From a checkpoint of a small mixture-of-experts model trained on Wikipedia.
Experts: 416 squared ReLU neurons an expert, 2 picks a token, a sigmoid router, a shared expert of 384 neurons.
Training: a variant of SOAP for the experts, 239M tokens, 3647 steps.
Below are experts of layer 4 (counted from 0) of a mixture-of-experts language model. Rows are named router (the router's row for the expert), down (a neuron's output weights, with its number) and show model dimensions 0-159. Each number is 500 + 40 x the weight over its row's rms, rounded and kept within 0 to 999. Numbers have three digits each.
Before each expert's rows: "comes before" lists some tokens at least twice as common just after its tokens as in all text. This comes from a sample of Wikipedia text that the model never trained on. Tokens count by the router's weight.

# expert 3
comes before: " |", ";", "th", ")", " States", " /"
router:553530506521453465471554505518512452495497483518518422518432564483492540515484459465540487522438526476559489431496474456500469488425436468550456546449538465504553513455472471458523459505553402456556429509531546473541556556444441508505446465465523539510485511463493503522520566492519481499471512431521538484503496470556519560484498482517455582537534462510525499470533520444494460527563517517480495538588516477471558481449447569498467514488502499418515483524433433481461483470548434
down4:523437497509592592518491436537475514439440519460472457473477467427527565438460439540559428463474559565523439514490576511419463512546482507424496535447493461574573534467594480502500511526565577509453449507471543448538474516518473544514531530500442482484517490588534509491504465486475495522435529482493420488536467460478511451501569509483538541549522473567517559526507463516523584472530512529523472401481453568587472519471474507441546460503479434472439518522421473445514430456447551
down5:495474598466508489500428605438490466424571483537487489447566498510482484490531477476484467458490446485458486516481535465450510571515571415437464496482543558530525518552476489415549478476463457548429486531582520523518523422480558482514520506475509457399466536518501546488475547472450502512532529462532467553564573473456523487566546502493498462471451565429539510504449473490505558523550484464438540583551501456492524516501458496533431484506476475561457472476551462512457488372482454
down6:470580544450527505506490548535451555491483525512498457529430471528458542528523444504523465553549480491497519475560498573477540493556460480552539483474502494476542509540448512516533521457548493495537400512470533513384488565492521451417492474437506454427455471524468538477478410456559457483545473479497474470522490453488488504534532525519525522467534488440534483460521525558537508484478494523498465495486447515532480444418561543553572491535500491402551542451503364527542555469472429
down7:462570502495527508557571512530597476548452460592517536464475476441497514545562490535481552529510499479498449511575534502481521532561471491496430469495456491468517559529459494547463488491450505455491517549520521467565535490526515510488528460523501495502513555501581499460525510568553547578477466498533540546507459537466434513516486526479503522441503508486544513503502414582525473497427495523573436627456527489513440489580532514479546530468522525461454561495524539513572503472485487
down8:471543586490508473547608530451417517442506477472513564574461487524453430498464454451429548491515488523486461439490544484528529493448594519563509562522512477463488484497584492519548467456450428527491484493466516506526540471533435534483425509519524521507419466504505512474494514472473488408558482478487583495502562454507462488484522509527526546539494515463466487484482466486550502461484503507448460404495580530447557515453535490464453548475502466531501414453507515536462468506537507
down9:457503514458481517473512556489503546497497489517515529568525419551485516514478480513491467513536500494471477507502488481465499558471537478501562469476522490478496571523583546482518536494556557457496516485461472503480499535532438485504513522477463520501440472541558508461467509531566505512512425502559526460511503550521498539501492541521449518453569554443565464535509537480505441476482529557489486494382543447531562496533500589488533471561484545493543501500410482495493503504519462
down10:543530550498521473533470403464468423491468459536526518465461533502474468498529488484508536558494456390437470515574429454517466484535520602555509452420464517509534558519492487495440499519540393399500451533487433501535517495478534545498401508450471479443506483564531573515505422513481505443523512451540500564482447527529528517486533527498524500461455542561485433514525456480534486542528479562491532565479463486491545463509510510542450530529565465487480442488511538536411489585434450
down11:570462478577517444533544539567591459530525515481507486486519565441555504532552516440471504623453519453487420468477515523504487536458426531526486505503511495528479533537513522482539477498449462542482470564568562466456563522500546513545486520422489482538567542445556460488581543516441500643444612513527522500480513517494522491508466532525547524461497493511581497464446513507531498510465613545494532513498515457515465567481458513489551479441518476489508487454585501539510510519526505
down12:430496522501507460373507498595513459486510485484475459523570501496528523478484460488460599499517519541519435565446498440466454541520531416517503458528544499476546545509545537536491422506489463558463547496521456505502447480518457551503429480466500476555412520471467527481504438517511488524531446504471541567539452447438534553529519501538541507568461488487453474578456603492472518446455549392553445480480517507532473584554484547456503443550490565414462512513480538522486466488470497
down13:573604464502479562465503436462562432478536520488509532522529471458505551392465474549554515529456459550549571497430478508488526517502462509503507599485517523472485470511489507441511511561437473479463554470468522489549593567500494494478460488478506544567539480492530487472545479470539518544498561538467570578474473507458434477532502545530550523556498484520506599529610515529534537514526510518543498486476519455579497475495488620471465543521423512546525496493595517540558503462482482
down14:488499468444572529475588492541499598497498478539502434496543467498578512435553495614493555412518492510494467483515494494491440513522512513466419495511463568570567457401517519518468498403404528554484460493479470584435438423452583519554520526461478525464535535584539483505594515467479502486495486524439553457481481450492511494507515504561523506487483461556487567486536487454600448476510492449477516463522445470466551501481546570466521537466519455547545479433503559485500516492456537
down15:531476452489437496471487484530449447471509449516536522434514536425449457518510465456499431475516525489494495499533531406455567519528529491527561491491508547530494461566507474519524486497502423526510538463481493503561526397462498538503466497471454494545482547537520535481553500474471446497507556543473455579539524515463509440477541508544491528477483571460458501532421505464449551462513506529499453497466526468554554547455506490491427474546549454517481529546503537457460521484518492
down16:482544560483448510404459523567491409494506491535527489419528567561464466510551468509533640482516461505488436491460491472543529465490539459582476497500538504510536451523523566529525472443550511522515503490514506495437460470500479488534490587449532528522528506472586498543527455469449522396551476409498491520565552476506541538477466487500547561484490518460490476448495450497576429465480483524477525499456497507571575511481477506483535507418512523451523508490496481499459479492484482
down17:468437516462526510465495531423496445491602547508488600529583583432506493463542480475465468581505550537538524460483479512504479508503461462479467566505466550455533487517514482416565486497506560522501475489494502402600438465500480473467427527518474577525469472534595541468506501501502516528565474544470457515464543507481486477437501541532497458498466493447460487540558557428469563482522479539522504541567500517469550467528446444550553529507511461410426514501479554491534499496482514
down18:571520504436529479494421540458579495471553529501457548512460460487524396355525475522509480477497533444488523542523522476501474507505554485474529498485536418398415537485519518554529548492487513514483541518524435528488493494453428525511503516458561547491437479524502537430436408554503516471440478460521514522515525471553528489460551558474465512450494433483545495556540464496575469504505492450530478459531555508520499500511508541432472495471500462501469459561464526447490455492485564
down19:479470522533520540507547479469451436570490493442487456550535501566522525489441522513495519511517484522495513520470574500480536537524460487455507524509492480543527572481520516504543566465486517561491528480515488562512461501484509573540493491483520470490463590538563525566558556521540498530364487443564466469513531429487453529461514488573394498548540494490517559450434486458436496518526535476534577546564490530606463608567555560551514476488477420481469515484555441588488547444412489
down20:565519574543489446590573486551564430538546522434478563517520481534459488462539450477473577487510511466505432505508455534521473528533432527467452473489522466516430527448479493424475520479515529496523547542511459494494540490506515511492447519442472489506480503548550441590465457493516513508461605470489527547538478594536465538530506468472481534453492511552465507502519440487463537515557479508471501504461426469503502530578531506524537479589546529441491541461491517449450540589501542
down21:436551478503515476477524539546505571458480456504462472521473505460477505588517483432497534490527447475510507459472472491478505501452523461522559472501522455476486562510514519516543434522531493570460394435480502458441467459451491506505402478562462465568532569480482554522488485539452519486536492437579456519539451510338514594547477489549509538468511513470447534487453587531518566427504514468479467504411489509519477535554527474463489454522556494503548539530445563572448491470437507
down22:448453514440596452537516530478400474510457445496490512426511488496456546494550466527495526526488539462451436492474494467474498477515533486419508495446526557526473483546471481506449468464528510486459488499430472469513475551443521537509480441557445542571484462499520457467540474550519458514436530537542517504514503580519494509481508496518491540522443505539507568454518465525589488463425565481502501512505365452483535392513518470515503495524464540534485459493426426525479456500506501
down23:491501494472503511493554496586530451489523523496526544458562463558481544441464489493473469531439544474471565507483511493470565473480460498548473568473495514527523529479517558474509461399462519455506512503554487504518587461546510461516573520513542487539499468490531513560556486491555440560500550484543483576514509497538518566506462444473462619468404469505543480445469484533540480529541502449368497500523511493439477521449483531593528521455533525465438517505508463444457473487482460
down24:478513523486419544560502445469531489404571489483525457465539545443503549520470536441462503457457497501542537519468445525501497493413540528485483520483473567533490529444565488546452568489488513447479456485540530474485507500549525504449476507427566440400465548520443510603556546475506508492513500484485526524479455460523524498510539572447466501617537496532503492528532487520426502481435521510566502504462512559469447433486454451488573465503470498564517543463481535464518478523558428
down25:562555437480478428502536520423569430542502537476552495493534463503544437483531528503421476503540533525540524428511471531502473479536470506544474497489518546458495512484508463559434438495539558569577461484585499534427549487563435473585465567444488521505505462509492489536595492542489503555513514480448471467476539456467492506526453495463465506437539562519550444490519492548516503506522515447452491488588466506582436445524522438491491517470601528538538549532533567479499490459514517
down26:487541525528502489459385405462533437400552536485495465462449539449483480496561509563508442571470565509469488513532572481474428520531504464569489572465562394500554469513525560526531536528486527439574492604557527503552509478532530511521530485486469487463547534496464573510538459412571521444491515503538516509496558492450547483443435524514557488514454506502493476512495526464470462410507469584545560471508492555441503478508469482541485517465532434510485545513542524485532466524500504
down27:441404495465505476419513509538448586555532592535504508520447449442551480494468547546504527402525463457451460562491503411569482555464494588405471492439493497520546533419546502560496474467420468515480524530535520489460495602457566548520582539446516478498412531546464457520520511596498507461485577504458533473502501526529467447517528508496528514465487526488540411504490497568573469477459524509494490495555552457379475521476541477463470486549565456585503555485570515456478534477542528
down28:507519589550598483563487588571522484550475526506508529471526525505523495480495547486545469491526448586528504490547514486530541494586478501500484462535478566538482441488458460437484503527464466522555469526438505455492475573535533502554473459442518497499497471516528442509463550532535497533488485495500476488551502458492443507457492525452459530462480520510524571535604485510560572519487546481485519557540506462545614482540486499481496475490510462505529449564461584522472442521546493
down29:591543500434526539506425554464463471510411556442451503519476433514530478494521517554500513517575428476485445532446521523497505466539546478477423526528478549560501438456483494472402506550471461475454541523501475476540463471496451524540491504563524542510402464521534418489426477435541452484430520474504561519472520471530516490516490512484487450525521459554448458525503495500511508492481420441532597479488518508530493532420516487585536512551511548494452413513487485478563521518451561
down30:563541475450517482509565533548530465500493509501594501448543469576498461439496462505524490524518525537492484581536527537511525491511525538518471514503484488508498499459585612424515497523488550499559496553510525527511484467508493402479493506535487545488513478544488476415510544496520534580535543458479560567500552486448502471465452484601435509474494452493482461454534537500508518436551517507444559542485544538457500515492444459503539573521554512526504517524534476482490433524430496
down31:449494459545530433473584498515514527582462520495549504426468435509498489488509472558514488477456442526463475521514500518473567505440498504405540465489525540575503531551464501537450526515535484501552512498549532521543548495455502505492428472505536462485484478468541506526517548540568434535518429436520461492531488539578442427498539528527512524449547516517510544510528518494509487531545517570514537510446500504455501433529501497554537440493455450506553534526528456555492428446528544
down32:548461545529452522509530515472500492463508505449597484449533541440498540537498539496477542468476534461455439482474490471510512512486501508520559414519476482498563492494473451452494524450513490558584567547534532536498495545564517478577438511531478555466495463466535540506484508495509502491516464427551486490542531523479465566484526459465499475490429561415513544502572578503535482480467475515510498463451578497455523535548548470508498545501501477479582497494427423505368505477477522
down33:426482482501500467458498434430495480496444483460495479554481507530490465558528526504437516505542625439518574473477629450476512526485581482542525553474489474499472586505510525470481523501488502545464508460467472473534477488528538523455598460531503519454485548512537489530514458546457493528461533475527458575523472503383496484447546520465474543489448535557556490522433468490503457516551535502495562545459462544514476424565493482462443568499508516500569474516506489552508568447468486
down34:451473561564528489377613516574471579482519488523502518448531462501515496563517521511473489539479536524490424464516533532492508489496474497515497461477494568516559495520488503544451493493438520492529537439489574501468527457569503495483499553493490452495400502548574503520502483459505593544576481561444525546435517435441429434502568473522426460450507537519503530532521572464466513419498455476478493452497511520482493412565548500512458493550504396427514574467486483521416478538497484
down35:482552435468403511566512490499592501479531451555488490546486536551503443472485479524524461512506478480477444505446510518490477458507490435490488529503555491493506510469425510465540486495500624581515544446477496513466529474530490481404517483508498504538508502494579563435525440514495475387532436504519515507461416550497538485485495542514518418501459449481486469476571500465392530463505461484494503504480542546517579478519488502510564435474488509460439415487604544509550585506502494
down36:527482477488517451449574548604476485549433503516440489416444553516574545523459519547500467448529546512461533516521512573503466534566527513443540518469513520567487440446513523534557525574510493526555510530520419469455491558509594497517462544507475486557452581561506491514502496483441542460455491526474532504496520530489551489539564547521514501501448528489573468519501588481540523444478530580479451514499485512512519533496587578503514450513524530507524471506474569458506474522558559
down37:469542462492513514586533461477542532432559454503474461453540518474453473514531460468489489453544498503459443481456489488481492537570540475426575511529478523506446472515485502527561559476501520475462503510496514481497519521500443481474519523537524520441481494509483504545475468535459496484500477501446573566493488614453493476501543429502436531475471499436542453512474504548488502436520506547543513559530539532620431514517510509512532505513519537487506543472454492555408537490490488
down38:417450475518547543444396478497448545494448451456498407515481440490555530562528535503441543611524416496515484518513500493556490514482520450531467493430471462517541549464452458566501534522553514502502499461490492500476514443396546549507532433491518429514508445491491489488522447528504507471522484433510516453463486543544486452525558452559535497503458552522482515502571436533491497520478532548511440499427479529454473563485438560464439477463550542467506469550520480464461472495523504
down39:513543555493480502486521542460505493573333440481566472529519456499475467469504465539469496470524499473414460518445466485486476504485552511512531487559447532489506477501498457500504474440419510573431521507458520483527491477434411573500472511488420571531587469519472468456445502490507551533482432444517519430479523497472405550506485540462426559488498434439461488486494458494449483481430504470522512522462557522526597558499478493570521506520558459473453531508516471442541461579455483
down40:527544537476575481485485575411511485433431522460458492522582482466521502531559522567506506530497486560540447497474444548441542466445478488481414592444509578505483419426510364516488516440430409486525453513517445476494532542416448468454525548529490511521454470508550410487451537454459454450483476515523558472520491445525509443464425552599532499508476553526492494482489510458483546486490410469550521469478491517476532479509497500513487509488506467504433413503543528486450424487419457
down41:572504586408485441482498576577487522479412555463522475504464501477497502493479454536469452485563466503483496505571459553448483559490550480527504562524444437530550561489522550462493497468465544503496571527472462465473464563457415501525500502506472546489484543562556437519414478545616581549531490456554505526516447518528509485463553535509514432548457466487482452543542460552466550526424505470447508448491487493483451553570465495522502493499480499487514395524497465509490465537490516
down42:444447529512467475503559416499537516480498422449557495463505440517469504488489486509487504476509478510510441454514403550571445544467497513498548557531504459545494519411489424506510525519438418564477479485521470505499582576482530579544536492482497529489438604493514442461487471489579499478445527456498463522538488443457386512520497462507526488442515498537477462537478553535486434536503513494530487560533493558505511602461528490530473519579517509519468437443440481504502490516459491
down43:433389536494557463513545553503485470484496559484468533485465500557492455457440468461572469463567569502516510494503529470466533526550532509462571581511450515557562517445445467464482479469465457474509533542493476459423491472519514493522545490521507442440502476582501430560421481517480533512483559465528448566529524523494480467492475430484462540479467439480557543539466439475590470413445483511476505595519509487457442518525489461508510498435485479486483476505460468511516471563459538
down44:421421539445486494441489486534453462477493520515544529478532539603539480464379519444548562472480483536495507491505558514524521525514500495509566467439433511496510561455549483492510492592539464505423517491474444554515495490499571417548534507444470523537499479463543507497422421477490529528507453499571456554500551445417509430455505473509509557556495477509547493506535476531545512519512516486469461541502490447439463521507456522495533458493466463460510534471516501443571437549511542
down45:512513495512542510512493497503477511468572545505526585479486507460539503536525440470545494494475536484524451372516523499489533521511489535449506560478524454484457498503551470465558534500504513525441516508546482428559506485554552483491507520530528534534534543470516550422519469584467533456622501538605447483551549513463522444537484517488427528520496505462471495520474482543507480581437488571422487500494455454526442565542528428516480539469507528411508577521475519524524532481436478
down46:578484528543510456451469489583521432468534533568498451454494550511502440477489535530553505421515496438448456567569549515481502471540494543513442450543562558514494476431515472467532478433489544502509457579521516448516472484493488434521475510488470418583500458492505468464470567478558546515550569478554441534471512485487410487518514485461535532529491465475490459482430577483524450454493442503522456490468455485486517476486399460566581456542479533508524539479491496417476492467522589
down47:458498484475449513471580525554573467521590499506559481458564478496512465531518482549537526486461450482561539554485509426453498523564537463481455475470557504549435512547544545552556478431573433441446512488492506543480504529551537557514487499498459515571528538512498520531519497502416436498475487477502544563512512515424495497595480491528536552517507557531425566506497453523489487435499475503475427477504468534532544521515474533511464518437501471527492473577553499496587536516505520
down48:488560495553448637495479515505519547522475562523449632494501498423512526504510514555572411430504468539529520590420534422533434452511516478470514464555522492488426466581485504522462532476519506542513489451500453474500464579471524567489537508568528511447495497415455485514498455556497484464511427478483530543490500547539513482411557470543531500506478444481474532431573464461494475519451468439421493433506486482517520490426497513466428480520478509432572482522504526506528459428504570
down49:467527517430493495534468456471472583564462481528492458523515515465520528562579496523525416507531440417496537562572552536549418464496540515470455481503557498521496478499516441485500541559568502459426557470530450517476505498435457459548466446566536436516552497544541530489530381458477504499502470541459475527460502535427488468517393498450479434505515469593466534504489554510529545496472560438529529496494476456457494489529479479502506538525464552479527483432430529510469494489495464
down50:494478518485494470469576534467518546472514583448562523516444470523491495516515456562513514474486497467490486532457513544501505551492518476505476491498547560425558457500443448487464500548478416443538496515467493478507521482502462531487496468524478536467544490475481463448415598474447546483434477471543539447486564549545592489468546436506564417480531451516512431459507546501542479491456579520453423480511456488504498497475533563506510549508470525475404556546444412471467545552454486
down51:452522456527490470504614580538401477480496527556519496442518504547594436560475555602482519551484585496479498455479521495526479547425486542486506490511515494556501523485488525436557499524583502542441505444500478466421485442490447566547488593496509560535494484542568444501490476480466556413464496576502519532479482519504477514574517523441406542565401442500504473527492505558494514521554541535508483467546513455579492515567495507455501446566486492482499470494522560509451499520508509
down52:460556499452403441474496534495469471522529455530549495471542505512522499518453478473474560486515464537480510474525522520464482548481446502553489495559487546434500525516462513461491475556547481449559489563535382568576510467516565432562448469500361506516518478518492532538519472569443441514480527502537491531495494527533479500538520513492518545507443470586524504539541555460544525447480546467463461540505504539530513521526494495516527528432498499510571460445497550498517464529527579
down53:475582514492435521471530426440535562503447479496477529508532521515444439481522457520455513533519523462493536529462525455461530535461493396476479531591444467530469432569498490489571448460535472495524526452574529546519499496467534492495570514535513539435552495533505456508610477511560501494548490478519488543548463548462464560564547547512487431547572521531516476370518521496490509535487585481505517482476536471449481552505492548556464458445450468415542519472548467472447500506481511
down54:478514524503536550431547445471485523480517381544518467529523493516446487507484528504549537428503462488490489441506466519522489476493537472466501554495554525452366492521516591507581494444518492482525486387572519548466494493551486551499501434526587510504508503489518476511528528478506477441517446492461524521522519492483541475530455412457481496503502520483541565479472505530518456425511461487493479500543528429563489578435494562487411544449530535453550450434419490526575472443516495
down55:556450466520459412451450524519477459489514545553483531504551505464498497518507518464554509485528547509536518414572465465507493453458452490516534494569523571477453479482506506504475534563473537447463427508502523497573479443500543472470444499537467479521531487511435434408526521510492466465506518512453493495521509562474458464512549534488438449473445456494535467491513510425475466518475441496393443537477455494500450521519482472486480551513586503503411428552594541445529504538476531
down56:450481527486538489507436554527577512455496552489457550517497484530498392455502521528516471486441504513490490445476525469585566498488550510579499509513557488502433509551545500550589596543523449574527527503499480562513477488460505547602532493517519451492431491516488534573482464508477491437496461534541543503470549540469489472502550488551548449606470545454393457559456483463541469554489475471517472558490492567518468468447558512471572539488478465391544554549522466508470534539536470
down57:516506511458531392476550535501544492487352544567446538478520537562457439473589566513509481483460542516493481538462494481509506438492518531482446526499520476536448508539535419440541470522469492518509511515506496492448506524462514544463551566526502561566509477493504507482503394506516518493468532509582457486478442499489449506528537463435476478464439581442454478428533482475495511541452542449384500475494492514560521443457418523475463536484489453464494507543508456538482445514470478
down58:448519543539539530486488565444484497456497482445491552519550513523488475526454425524532513550508538501497545464548479530549569520533476496458463498457499517532493507516513424509463543621493471520475579586529545518563502517587505515547452508565510459458500487424482547521572497547503429583510482449558502591438495457539518570509496428445477503478518492462440559485567503526472500490563515501475526437512492507574515520433562566558590516478506499538462457480531522534542469464509542
down59:558461461610600546551544472458529494432521534453530531465523448473551499488504515543462444522489454515456508497463445526463520563428561607442509454529476466487526531531462521496504497557450520478469440527550442471536546502570526525487499533438479490499524541548506503515484487478444567549513453488447493452572563480429523559469511462545477554528575485492511533540419593452460501468474523575482487467537435530516509524509472512525566426446505514512549445489494534474499525555536503
down60:422557499477548506534513424432503539420500477487473490438492431455483569570498548515454479462516557570510483514484465506502533470421548475417439552471497577510535484494466483434489488474490450568497477552535486538453560497455476441468546466493556463458455554502496501535503538500498511536534476507561509559504420491497548521469474470480481611478535547459404553495530461543418549528499486526524464466456538554570455553435457527556516482445419503547464498495455468490590478487548556
down61:481531502648476485474482473494468443561488515480470475533523520501372533549488488540492513459503507456534525455524543514521527459614477476509500451503515454519449451513490555468507553556527511451432474486511597485513479442577433604507516502474527557529413442441502510519532532509504465465553444563467521538481458491424436499496504512516526482473540489489509548468453492516582467514512455449471562506423487484545441451536528464550485477561525550542486504468451400532526507515541447
down62:506522455508483517465580435427432518537534507523558560610536533527439467461453474532508492458577509541481404562479504573417526522518553500445442533505594539533505514512487563496486492533483482506544508502448505470453432516479439439434541472505527460490501461506504463518427493505488463477428557576388507465567480526470500541520515500458498490485553460490561513480513421489501473513453446497504477541498545488476433485505420450520490547553486452487497511509475460425532491448438508
down63:541570470477510574486424575429514451437527507525464540462500581537498479527568463481568451517530568443524530548554492517565586492536402462522467485559465599469494525529491490460480490503438492489497491417468460517519476470511443560470527446498489470499518444476546510512542496522424505532499525524477492499493453525509461514483477518497489566475523506523553514545550482511549556498494533496457461517423516586531515476501487490475522465489455508475505478537538506542542431458504442
down64:566491570456501502514588422450474547515543444558518521594546436482472469513543543498460495455512471488457481560514516500540498456482535518462442428510445479521511474503474526496440482399514510554456526509504545451498555509516459416514624522473556514468572473493489456527489526524492464434457538453447476463494487544512507502512533542432492460481462464523477452527475538461526455483438510491467464486580447526454493539497474546568516439529466468484465537501537502512543502470419443
down65:531479540495491524544431471586545533481407534556464550476434492509482474492528488538602497465557580547453472497547518515438498485484595513485548475504408521507494526476528459518479500461462499521444447525457436452536531514460480496517531592473536530542441458542503501521519459572472560440519574530517523574524489487457468499459545529491522527519479482524586548495509447474506517511500506495497521453481490476516433554560503493506510483469564456438455424501553464546467491501447550
down66:512518491431570523461531490528424596484540488500437558509529495539506458531524459437521474485496534500479529424537441539590574501548500478500504488430467535469409451564472546475531488494468516538528470508464515526452499480492405478506513516544472488482433464527490477531511458498483500433562533500472538510455444494515451537507465405514489514565502460468524486535524518502495524526512460487518485492516500548457520487536522445514484439478457519521441527417455477530556396466506514
down67:521431501514589542511529589590462498532523472548514491432517545487469447531496394556412450461573442471483528461499591518484522492490501565498571476475528511509480507524514469494557542513559513389456514477462491518519461526510563485484500546481458468494483503506483524470485516509463491504512501594603445525491487539455455483522541425433481515475437464517496515528550532499517497519469560529479542504510468507445577584540558540540463438488554493493516497480459532472529532505495494
down68:543535458554487552451522596508535504457518534543515493477466548555454584470563478475490634497535455487426489514476449471492462468543458565477504506461466519470536541484502507562525507401464536558526459550542461527456438427479426587548449528474539587486472504448551497594471490486548553448478497442461468430529530452528500476499521498477408504481557491427528460513468488424553409515530552467490551454420509518484516546469451508542502528423525477509507508566483490514537480512526488
down69:487485494524491542480548521444566479543552498482467492473544472486435519491445497526527495540508497479524546491501492466475456564468440459538471476417481496520477475510540458395504556536467523517434480557541525507477503510548543485497541515458542504431519506419527471411422511493595475460449520455548538508512469495411505503536535455536471498388507540516513434536562474527423526556546497439536484535502524490479535460548532481464487552550493464517518509510519509515503516502504542
down70:538500433568505522443513570515552518456491482551425464504507527497517471444498520460461573453493436527543464520466448488524510520511550440423426579482467476486500563593452376513563502493486527470438470585467499553507499546481447487481532481503574550457479511529452486554502512497520487419437506518456545436545502573517580542476537525523550508477525423543560520502479460526448460446498443469525506549537527457451518532545514464508569507472433526531477435500555483453585497504495509
down71:500470551587509470468553425512508441477518454620486526538554453452434543526520469423448515504482484480476490576555522514504514489453480510486485406471442537456499517516494492493444484528504502505534494509490475543572528511510443442547494484484550476509517452497490491521594445487541519499447534473556485447550447529472545468527500556479536535525473500564493550459551533419481526456460452536514444462510441450471455562499544498550517462509507464445476579518484483494417426443501517
down72:513549507483461535521462522535509532429524478469480560495517452492501507473515417498477511495511590510496530519463521533464560493581461490549425474533468521506492528503580513500520549569447496469508544463512521472488518524393442570541489460477454505487505425435439484497631534486459439507434545531472467524471516510477510465499502442590498455533510532460484496516582515488527507534508422460517597429552484558472544537509508494527504533611500464592511488517468518472588464465426488
down73:575508477433461499457488437436520470474523504491494479522497483539509491428504515462529508513529494472492471497480523516521580473441441547457478578517479491461453448499502472511524535473482443483527448477595483544511562505459505503447534480478464498534516458514507401506552422533465471529423519464441504455503504423539497470458438529438512457500518449452546468412537519473493519500412506523535512417386518466509476484455458464437510556454469546483438486500458423470548468447475550
down74:518512539492479562517480464490542516481443416490499522434476571506546460591542489495477447455468484477505489555507484511453539546511521528415457482490556477504509503490552489503427495615488432489432523556484490506469567521499417509512498464491546411560485487451485473611522486482570502542518504555414530577544521473570587527495481518575560470500459490547486554490511543549479489506466503465489522547434478535526550577524493550530528606430533556569492501495418548447448530443503502
down75:444487565443518527480510603575448527517528543521453529524528462499530488503441478411513467475493433510540480442597552425486411532499498466473584491478531532517463473561446485458541494534482497467441534434577442479529521470542502422546548489503470538484486514553527515497401559557557510486439497466582533555533513514482581486490451446558529492490517457553538548533477444489528503555442521487485425519482449439534474513522522496524554564459479528486508431508515514485487467571456574
down76:609562597562512517503505552492522458531586525517521506485450421421478480494442562449486583554506524498518419490439473534523531472516495500515489474540487427474501495549535489488501481515551472460506490506523549498471541527573480551511447442482457540538452508453486549476457469471465506477530603539471544505541484475505470503575520488473492527525499547559469506525420576547520507476477486425456483506514512516540437433537440482521533419526448535486477500505451495509474487474515521
down77:532435503552530449524492481442486550524439524543527476448451433473414458525482490471485429543578431501463538514476474531448492534477504464483538547440573437518541524555525566505533462463474530462452540520521491534469502511482489447550499431491482440530467479482480443526461482460505503535461469529555509493480489474484423528469527554529479550459448522429463548520457501477541403535513550513497477459447548504474504477529545484502476458494505540496521450568507544501537547532473471
down78:549506553467528436518424591532381462523544468473555522485581440520480517487498476554472428472464518548507546467472491466468520451484459573494511461500559512495461446531538484515465489631527468576471442514556504465578508512515490467489550563488419500556511482455511516387546509551529511479446509529556488559524505489512469513519519513536472483512470589453545498511483467481552519473462571489469505476496475536475479529527564526593486421481558522528500460474520511476474490507486553
down79:473482509551564466476551504508536509558402551514495420472524432548591486463506501587464479487495448489511500500495527490504539494568512496458567514544457568546455517486482510536457518583451522518480522395499494512441599477528436477447450559393540515527491469451556496488424469534450508506509520577524537495462482442552463457478423474551492478515479577574477491546494492505470501533552517510417550497499417481511449466543478462458512496490528536456474546465515443546448494445523554
down80:469540429474533553522455590448473543484532530476419462465515486541575522512556495383455472536532473526479455495488543506477522548481573474480539505463512462507562457506500451465545472513593489538474469491473495561423510531446495501507523446465475403523512497448511498446474478506552431509461464465470562469462501473549579511562531414556518509491503487507537501498527526457490564574492527519487496489456483531479493487443507483508536528491488554405494552464489461529551504489531509
down81:517560452528548518542582526435582444415507521486453523547553437491540562516494558477447528545441520444508568508515456504454545485506500489497449495495403501501517506572512459504475505486475516534501500444492582503495540445432484515443520520478500473501437588533606550473463494484437492552448478515474564548419446528462529525591542478580515509486526541535502532508512523497468538540564463536469560512461504563531535455413462482484516519539505568506560513494511470473578516429503477
down82:441492521391548442451423531489535500482605554514490552452448492534530554466508484546543518499470517530490481496587562560539552594491505479454553455494500431508526542486496485468492516500512500479443543599468482473521431568493523505552544510505466449512477457484508463398515576446506497516514561492508572486534489524510471486518501470577557586513478457509501479517484453477405475466471529573444488512482458513431548484512470504472567476415489549444548507476499492474498427537521515
down83:493465526451465514451503464541508538459481511487441461454489490531491494565524413561448515464500471493524509497524520446533504516506545536472548494461573522507412500435503484494491464417492545482486493460432522505460517539485545441512496509462490467494472509557495535525467530458502552512597553520532516560482607482453521519488521534520470552506567494477432489502429559499464427473502501536489487501523516507489492449474532541457497528511476478497478560455455470558557569520506455
down84:477422592498493472512559448450502529466502490551485509503443505446474510420485489425504496497575448583475539490500540474477541586485501471459505526552531465424450519568497493513509481454450461444501481532515547533520498479466442514495519482489510420461501472517475528490522526528513465493476524483505458526512552472510492410500523524500545458432549553405487436465475559467497527467404504490492562504439447486570509556509506552558460394503559535439459509516408446503439482466461507
down85:527532543441557483504487543497520524418500543493576537482527540511470477473475546384443469532494581505499467504484537539504541546475468481437474477464499476513559434461510513509496578470525517421436476507508572517377513484496566531469484487541492489543496584460512525515488505552475449523526547441549509558398510545442479463513453439552423543499437510470437521489545456439450538451428486435425527493480535518492497505441500418507494491462513453538488484534495519461466538538475500
down86:460552501475498579531426521480494558542536448499520501432515511580511549584510501492503483478578536450510514572506528501448410531448480557447474405523463554569560520553524523522528442524462479536494509504510527553479546488466468600572489481489527587505554478537536475498520475498507539526517509493465487509490503506598480500537470513505469458517438491517559514537493537530506448534546443462504476495551421512502468456511473489493505554483530535487502450534514486505517538434455531
down87:469534502467540559473567516485570493570489446523577531508516503500544537516464481479526482483516490446473494553481546529420511565543491519444502484577467482486479543494375483466467490550429460484497416561514548530479531493452397487490501490517535556515436450491566454533532557520498468450453530495486530465524456548471520499556492436465520446533432505507508518490469446402519522461511469468532515477502484512485556516518471467488493594399482489556444514578495495520514486486500512
down88:441436406507497431536491440515495491458519517464559537552543529447387472515534483479578516506515572418462580554508523480483623455537509471536483510489489474496491469490486462502478463481428533523540469499542442498542509498489477505517512490497457513482482542514540489490519540477531528552513427550508439467513505465462453517484510512492537539424505452434594508398506562544516445474434444500454492429473571508478528510499466382414471494527529466520556501514491495437422505474474473
down89:510513515465483483518446428422541549460493573555516503481439452483506561449454446481575411499486507493474489460496484499481508527511505514490457501504448419496462489454466547478519508475497441469542560512485477523512584423481478500431509480507456508466535566522490564476494446507462525508498449537468562518498495554550489513446468538438566528497446483482530473498414462565444529453544461491507494544491518477434519492509495521504502507474490528493512573466504469517500489480535497
down90:549494444491429454469476480553471553437508473432513519509486488529463491535486528499499484494568436540448480438443561508513549527510520532533537488482529487550503605513441548477478494560493517481508500511483472457545409513517484461491495519494512519519514457458499603461589501439492433497534538530522559479559434532483444521565462496518478566532560470512463550488425501482475432567539462504474517523449494517538506522480509519460439527494541488435552558544493500544511554472464518